From a checkpoint of a small mixture-of-experts model trained on Wikipedia.
Training: 271M tokens, 8274 steps.
Below are experts of layer 4 (counted from 0) of a mixture-of-experts language model. Rows are named router (the router's row for the expert), gate (a neuron's input weights, with its number), up (a neuron's input weights, with its number), down (a neuron's output weights, with its number) and show model dimensions 0-255. Each number is 500 + 25 x the weight over its row's rms, rounded and kept within 0 to 999. Numbers have three digits each.
After each expert's rows: a language model's description of what the expert responds to; "comes before" lists some tokens at least twice as common just after its tokens as in all text. This comes from a sample of Wikipedia text that the model never trained on. Tokens count by the router's weight.

# expert 1
router:493494494521512441495500470544517507476499494483466481521516469509498505515471463464495490522493453479460526511552541518519554478538518496530466529481550518512564494489520484523523520441480485462494489524487491493451489455521496523473523523478538525537455539544539506536528537493543518470504538483466510507511500467509490505524469498480547507494490470491451463488488519491473498499513554470513503510483515475516467540542499515488508468499475466450484458473495504474455501539511502472472484475502501518529501467497495483495473510482487460504503492540510494491520517524527522499492517477493485499476512499490523488508487478455455504487505464474504534520561506532466521524510510505515519473525508534478470489507521476515485561506475492519483512481502517513450509520503474
gate5:505480499469485457495490523484485509510496499473494585529530510495501475501522444521478516515504497456506522495533462496474521488487510492490466478487488453522486489528470493482497478530493475531561488525501489500494500492516518517483504520530491501492512521495503538476526474467474539518503496509484469473558526487499550488487524506511498543482514484523493492523494520476497499461520474497508462506453493467476483431469482437541502507475477533477524513513485496476519497476473489476498522484508492527497469548466485465514549504486505497496508502517535529489492479469485484504447498519471490492502510480500470515508434485503455487510563512468494457461492479503468486482527543508517492473500487499513499512464482533455454537519527517437526488534556514481511544529536496
up5:478545490524511475530482509512512557468490504503479491486511464461505487516490496475494509455460553506542461537550518503508529465540477518542504534495487489541546456508519521504473526487519506538478537494499505518499530494492489538516524499500514509493533482468513505500492479568480540511462504458514501475474494522512467486512463492500493497508504490531490514516503490487475461472476486500490529480508496488527479477486504495491486484547521458486508507466541534542504500549472469523512489567487508495489526470530557530495512492505510477515501520479521493502520517507523491473594484473502512511495473510459517525514543462497523503469450530500508545540516529536523473505507520509499513455477465473530508546498512509546483456454473492511487518504485482472487487495491490
down5:494531495482507522504475505487508508482476493483490524459495532443504493547464452491468511492540529504522485511495493508453529492536528464531507487482492451529526494475470518481494486510516514506475510488517455500518472515508484480522524492423494508510475458520500501510463480509487513494473484465486505479518504534500472502489468496494475568460480431479488498489504531500485478476499530513519528451501525467512481490483528507494497501498471490532535514465503537552503483512548493484499524539518527500515533519463481476506546464501522503543463482483556495494502502501526493539469494502535508502490540497499521539491484497486507463438513514527479529496534507486532550489516471510504499517508578475512517520549447465555504528479481534501472531521483475486502500495522526
It responds to: Leading year digits. First digits of years and multi-digit numbers in dates and lifespans, mostly 1 and 2, as in 1953, 2008, 22 May.
comes before: "0", "9", "8", "5", "4", "6"

# expert 26
router:445480519516504488515500504540470466520475495521520504501504489505473489533487538501486497498496500488491496535494466528483470514472523492471505490520544517484514517495516515482464453469527498499489467453484496476515505502467521522477476512470512485498497513454494466493492450512537529476489532469516563482451549509492543444490507492485531495539499500441478496522531551479497490526527494532492527513472497518533476451479514512505501473462514456473451462507511547528529499518473501533505545538524511519521520486476492575466516469476466555534515481488514495499485461474459511518483491512477493520499501482514501514499449548481492513475495536484492477506484475532531531479491499509503508518529509482554500478481515472501496497478517493442484489522534541530516478523496538
gate5:505486498521551527533521510508503521546467484517485493525522491519489457446459485512522490519486490489505482539555524507505554497476504532495554485476499512490542519485506495476454477506477481506549469504473517516494524525539472469526457530509494484478485526542470546501520506561502511534509491481490501547491475502480523475511467471486508498515520513463510467519483537527500503520507479537519510499501450498513505503531481448528519530515510477510479491468491456530455535491505478524486529513504504474477474504501525545473495542482540480483469500484528506542480466512472497459526535467515552521511492507547509531513527460509528497522463480530487514497501470463520522437475513427494476496489519493494519508498493481494509489499490559451482518510503496525517491508502522
up5:482457520522445499500498512505476539472477480479464518473503519507537486512495481513481566509477528528487501515495492439482504486492497489546504485471493517484504509558514520499490492448501525531494510448510497492468533504481507546488540481451475505513512504512501473500500492547519535470460451478464502496553502470511472519503508541517465523536501496520452472500495494530499523533469537480501507492454529515503501480501514464482522483461511500491522485519506509524523508513524507533526505475479519517515499495516483462552519507526556490490496505552530516498525535484561550521477494484544522515503487467503492526455479490471468526504490524516519502506509499513486528529505478515460525487476460522489513515511476530470499580493494477508548555486488520460466478488480499
down5:515516480484556487547546562452505521534474486460571524503510536500463505487469542481531497490493501496511523494494493554510497557435481488487464490496530510483506518466549458522507506471493489456475459447478509501523482525472540447518474500499491464484495529490488476490479465482523497517520520501523479511508461457518481506490531496530476495503467513485542505487509499498482527518491495476457512506492496526499448513498475528542507496542480520491518505492494502498493465484509531531511495485472454484528516505496512557497499513465480504510467466485526498521499460535476501530497516546520460531470525489523491527520526520480482487517496479505528484527456519523477521476506463468467503509496519459509538508455476474494452519484491516516483507532488532479498510514505456
It responds to: Names in sports tables. Player first names, surnames, country codes and place names inside sports results tables and draws, such as USA, Michael, Flavia, Rhodes.
comes before: " |", "\n", " (", ";", ")", "'s"

# expert 9
router:496476547535475489505462455533428501526512503512500508519457484499512503494471522518490534509493525480544479436479519493528471525528514517484517500543524479529529540492537528512477497477526523464536558495454487528532559476524474462511459518542484510515499514526482469508546490517510517534504454502472489478498495448541503524525536526520540506540525490505506518474527478549472483484487493504492530513507490500518483517508536462499511505479478554535501547491552501475514463468509521476463471460500478511529491486534497522485502507511471523539541520509494491498515509503463530486444481495495515482477535480495530481498462496489539520471487495477508487478515544479515514527467492475498481480482501533501500500533514504494489520520531518509501509546494533464504530480505485
gate0:461490490487531515520445507550484463489505546532509513495431510498522486552460487493518513464506543518516480522494464530500491525503487525478479483484505482503530488470472490481467495501489478528491539479504471482540503486511497540491482492474506484505449481477453516476473481498506506507467483471475522512513497506490519463493496459469473517527515491502469485523485490536478527481520504509454519458555492557500493472514512496505480490495480529440498474496513493487504443461513465482508525469538502468487474553526484499492512497492510501521456455490469473487511483497501501439511518522512476544525435476506492488499536468469505526499506501541470507485473508458495523514495474518485528466461487491501453512490516484501520440457490468500446500535441534504495505510496484
up0:471468489499519473525497507507506506505513449524512531485513508461494479519476505488505520489499504492517438519490493526501463528506512518454505472460499455516499488493466451526499487489501507504503480494493529455500557510506511506503482502455477518485551523488501498431525485460502525477489482491529505504507484510522515498494469498514501515495461484464536484489506520501509475526526485536464502507497487446476524485490508540523560549495490473458493495485511488449475485510489471479533487486520525514491526493488519481531486527541491470498523499484504498506470503502520497507496474504476452491546467474512529547501487484469507437442455503480492470534518481472516492487538540428477434513476480557518473458477507522529491487530498530483496444495522533542458484518490515
down0:507529465520530471554494515498537502523489497479522501571490524483503475472514488518512512467463480500495472486485517512550516452519501505513495484503531494504507430519473466505483502478470494468534495514506484510500478511477489500514508552497500456504463553504508472483492520506529522490513550535501529586447529546524517487516471539483468513478533484491497507508496529508519458470530460515497475502505435440458527506497496466486494467507491515511490502502502507472504541472457511518490439523488492493489484521514516489541501479476520470495477494494470503485480553547536479548496517492516484512502511498453482527451466535502476497514506492489560486512506522523508485471485499502508513542493519521508500465517527461480508520520465531518503529454515473492514503482502481
It responds to: Later year digits. Third and fourth digits of years and other multi-digit numbers, e.g. the 4 in 1914 and the 9 in 2019, plus coordinate and table values.
comes before: "0", " |", "7", "8", "9", "6"

# expert 21
router:522488539509500527486515497453480500492486512502491500458505469510468487501517516493529507483500530489517451491446498510536474490502542480535544517482484497461504486488494533539492493517534522492493514496463480507539504479447469484495458458487489494532504534498540477519498483524542493528484534480431496469491493530444483476484465502498482501524487537477493488520495475483494488472508488540457510492535487492497470504480552474536499504535495463537463498526492501527526535537484470493493511524528446470531524533490461500504523505516441534521500502483485455484500481520513509454498470517480507501507467465499555525529502485516445514438503524492507471474526493456527542497469476518505510514507537551556488490492511530477474481474523482498483497535507515487486477539513475
gate5:486535489491478459502487504450524499491494487503552493509486536507495464478494503496523495477519517515486480479482520501484517472524505504500513464514460517492511515469543502519481487552461483556498505485505508497500546504527500516483449477502491478496530507468568499490455474493504486511497493501474479551447467508510468508537499541543520483492504523514447524479489488522495527489501506528484463530495481535500490526485483546554541473489505496528497519442497495487486489496510469487523542495470501518489524497428511476487485486486482499550505468472479512480484485517538470505530529483558521551472499496522497467499509555484515503488524517498508468517537526476490488446495476526483478567497516523513504521528494514490530549491504538467505483437483468494469540506535484
up5:479503486485450503500518454447482483503528480539481513519521489521483509451527506544522497522502475503480496533502517486528478454499500525485553491514510537462491500513501512510472494487504533493531541464525463499517509503480546484482523516525516490482510456497478528493505495478511500496528497501478538505472485472520542446483541542472470493496488512473483500499495469526517512477535496530494532531545540461531506525490474528516575482473463474482504469492446498495456526505513470551558465519492493474510510494498512523495507496520495499510519523538535506495537484525491551510493511463509507518533500514512520548484491564495474492512460445576482517502504535508476484457454478501529521542469506532514484474484519517503501498482477520455484496499492475496477508508521488
down5:520496476501521472506473501492534525467455485507505536535516494463469501521488489497470494469515529517508486541493531471508491491536529518483523494488467485470490522498509497524502505483511555513515484535505466476466491551491495514451513497507535487520510519485482515471474522492525520530526497565458493486481502544495532469508493475511519459534535503494501480510533471505534460478488524513468515500515483501488512527509494430481494499501522498496510464492514504491484473539522487527536505547519491471495444490502486525566533481477477545515489528542495490493455501516517529550502552474514490501523510498476511530518461495561478499442500495515465500538499465541515502498522484481535485485501521557528480519492546465483460527502568549526478506486495484534470514504495495
It responds to: Place name endings. City, county and state names and their word-final pieces after in, of or New, e.g. York, Hartford, Cirencester, Helsinki, plus -ton and -ville.
comes before: ",", " |", "\n", " (", " City", "'s"

# expert 6
router:505506517504467482497501492503495466461501486519489491537484508480523491468464543515478499519501539473534528541520483457483497500472465531471478525506522499478483514514466529528553502520514508521503472490502498494517514461529485511498503493510516499510488533523514512520553480477475466470498506520496514478529493521509529494489470491492432479517472477504531463494515502530468475547557518467493452460524460481483514451513526508489470472473449488538499538502484483503480505493535503475493503538536504519506510499557470464512476487498541473493460485494520489487521451504500512534486542548470507502492483533507531513566472460548572480513480490542468539520475506509452519442523474479511474469505500483515505489506543492468538469484472505495519521506510507476519518521497510
gate0:411493476514496533503511509495509504498488500468472507515534442514492508499489500490484451494455501463466506522486517527482514526479514463488521506512498530477515465548467511482523494527475531492498487482486521506483527557524445480527489513518507490490492465475519496498516511532476485440521482495538480500526514502549454486531499514479493464527454521561487520514544508534445490489530513438548513472490490508508524526520505521523511461485505483503519505508509497497478510472503534491470478507456475455469500524502524422491500510520518514480498432549500490519483484516529518511549491486491477527483528483487534495490453486511541537520485472461521516473478504498486460486536522514526505481479515488510527518522499501479477479541542481476518485528508494490522487490519476
up0:469470516501500497477490507502496533503485474485537498514520470464483487533530521479514473484514502525521506517514500512507464516495497554463508468526498529513457445486463526520543496551490481501483490492495519491498528470521505518494469519492481477484501472494508495465503532460487483489497493567488536503523513513512523525531514481511482445464513524489491471470463531504486478465535476501482483518489499505516520469537444472461516524506525506494513491506494465550491497467488487490566523504545502531560470463530519489486481491463534542501442466465474519526509515525471531538512542480520492474497503525497528471503536484488523469481492550491534490490490495512476511496515499498505479455556534509535485475547479505513469462497486442497515473495492482545512465542501455
down0:510500489501459538461498518483482498522454506479559481504525441526497487514530525500505477507502479493495463537470517532512479445495560507507504470491506503479467459547500490536565480467483497511465485512542545454504474490514482490554508482502487478493498477500478459493490503467445501491528519508526539470522467495515518526497529505514505481498486472514507515442487489482502433528526521504542511472517490485540507489478511467495506504483540524476505462505533453518477479433480480521474526523518473479515533505523523500497507492499475527514533491523522499458485530502530465515472490494468530475516463468519496495500500483485523455493486520491478514482503512501467524512481516478470492544497464489521552486490530512496519486453502496488488531510537532560465477518522480
It responds to: Spaces after separators. Bare space tokens after a colon, pipe, semicolon or line break in infoboxes and tables, usually before a number or date, e.g. Opened: 4 July.
comes before: "1", "2", "3", "4", "5", "6"

# expert 12
router:504517517498492485512455484535518556486466504516547497496512475471476517500489488444469527469455490481459450479468479535555513493483502529495478534473521449505503508463502487468524440534520485462518526514485529502457509439522511534464518529441523479468472483509527493543489516514484515480476532538473517511497499519467477458527494477520515504489505512501466474516500491507525473527491497534499497497528470496540488439494514540487495503529490475461502501517514479498511511509525468447547507532499484503514521522502522502486498488498534492514533465489520503509464562516476544510495487537469503503469448505505507516495543519482491468427488522503506555515499500519520470506487522502492490497510475485491507477495486500552469445522481485507504469483479487527485478521498504
gate0:455498494500516502522501493476539516474533539489516514472522514555464518531535474524516521468502501483505500538497478502487503493509493517532463526533472518521491491516514532510531538520508478491529468461492553504502495518501463475484493462510531476478442492499489523492524514481501487492564481513469494513488521530490497473489527508516472514463488489510485486482497548504491539493480535533530520481528519482495499466550502461447495532544486517491480468487493497481490541504500542473488475498546479548482484518495478545468470498433458486532492513494462532516482493515531504535509535537490521450460464490509497468487517461487494512455491507484526484527470483477493474522449469519552535505501486523500499502539461511487476485477511521505504437532456535512478506509523514
up0:514457438474484534477503473488492510428485495565479492465546462519500536530497497526454493482524532490506540493479521538480481484533506531505478477511520486486528483482491466479546477495529503498500539517475484470491510493477473489498505506486491495534473508527504467502465512515491488519494505516460487507545511497520498531512509498520474484490526480514451495444520524453494481456510523483526488500508469472539526490447512466517495513530459491505489528458489488484483508540519468487494536484493505474499500484523446489497519474534506493504465502437502472478503514546449502506485490522576471495543474505493462501509491490485510492483485449465498514509526467490486509502497534540528497477442486476491493480440550491511503504508496486466516489529529482484500465511542524
down0:480478516508478504516519495519484536504502516514511512462524505495460506515492510516487485502508515478521471515447481496516496493483484497538511542532522530485543483537455479494486485430496513497526529499466512509548511499489482520526511520500477526516508509500484467518509489545502493483506460414536551479489565472487477494473498481512496471503543481521512525511460527486530483534450481524507499497475489544501468469483493538462482525488516498464524520553536519507504500495486468490533515473490510510528462538531533506439486521488476494510496514459534520495510423501499513524477556495502510477512491477477559450542481490522507502507506489512513492536512492513490522529483486537509464534545496523438499480514512504512479501492528554545535507492499518512518494494526483
It responds to: Sports wins, leading digits. Leading digits of years, dates and scores in sports tables, plus sports-result words such as won, winning, Bowl and Championship.
comes before: "9", " |", "0", "–", "8", ";"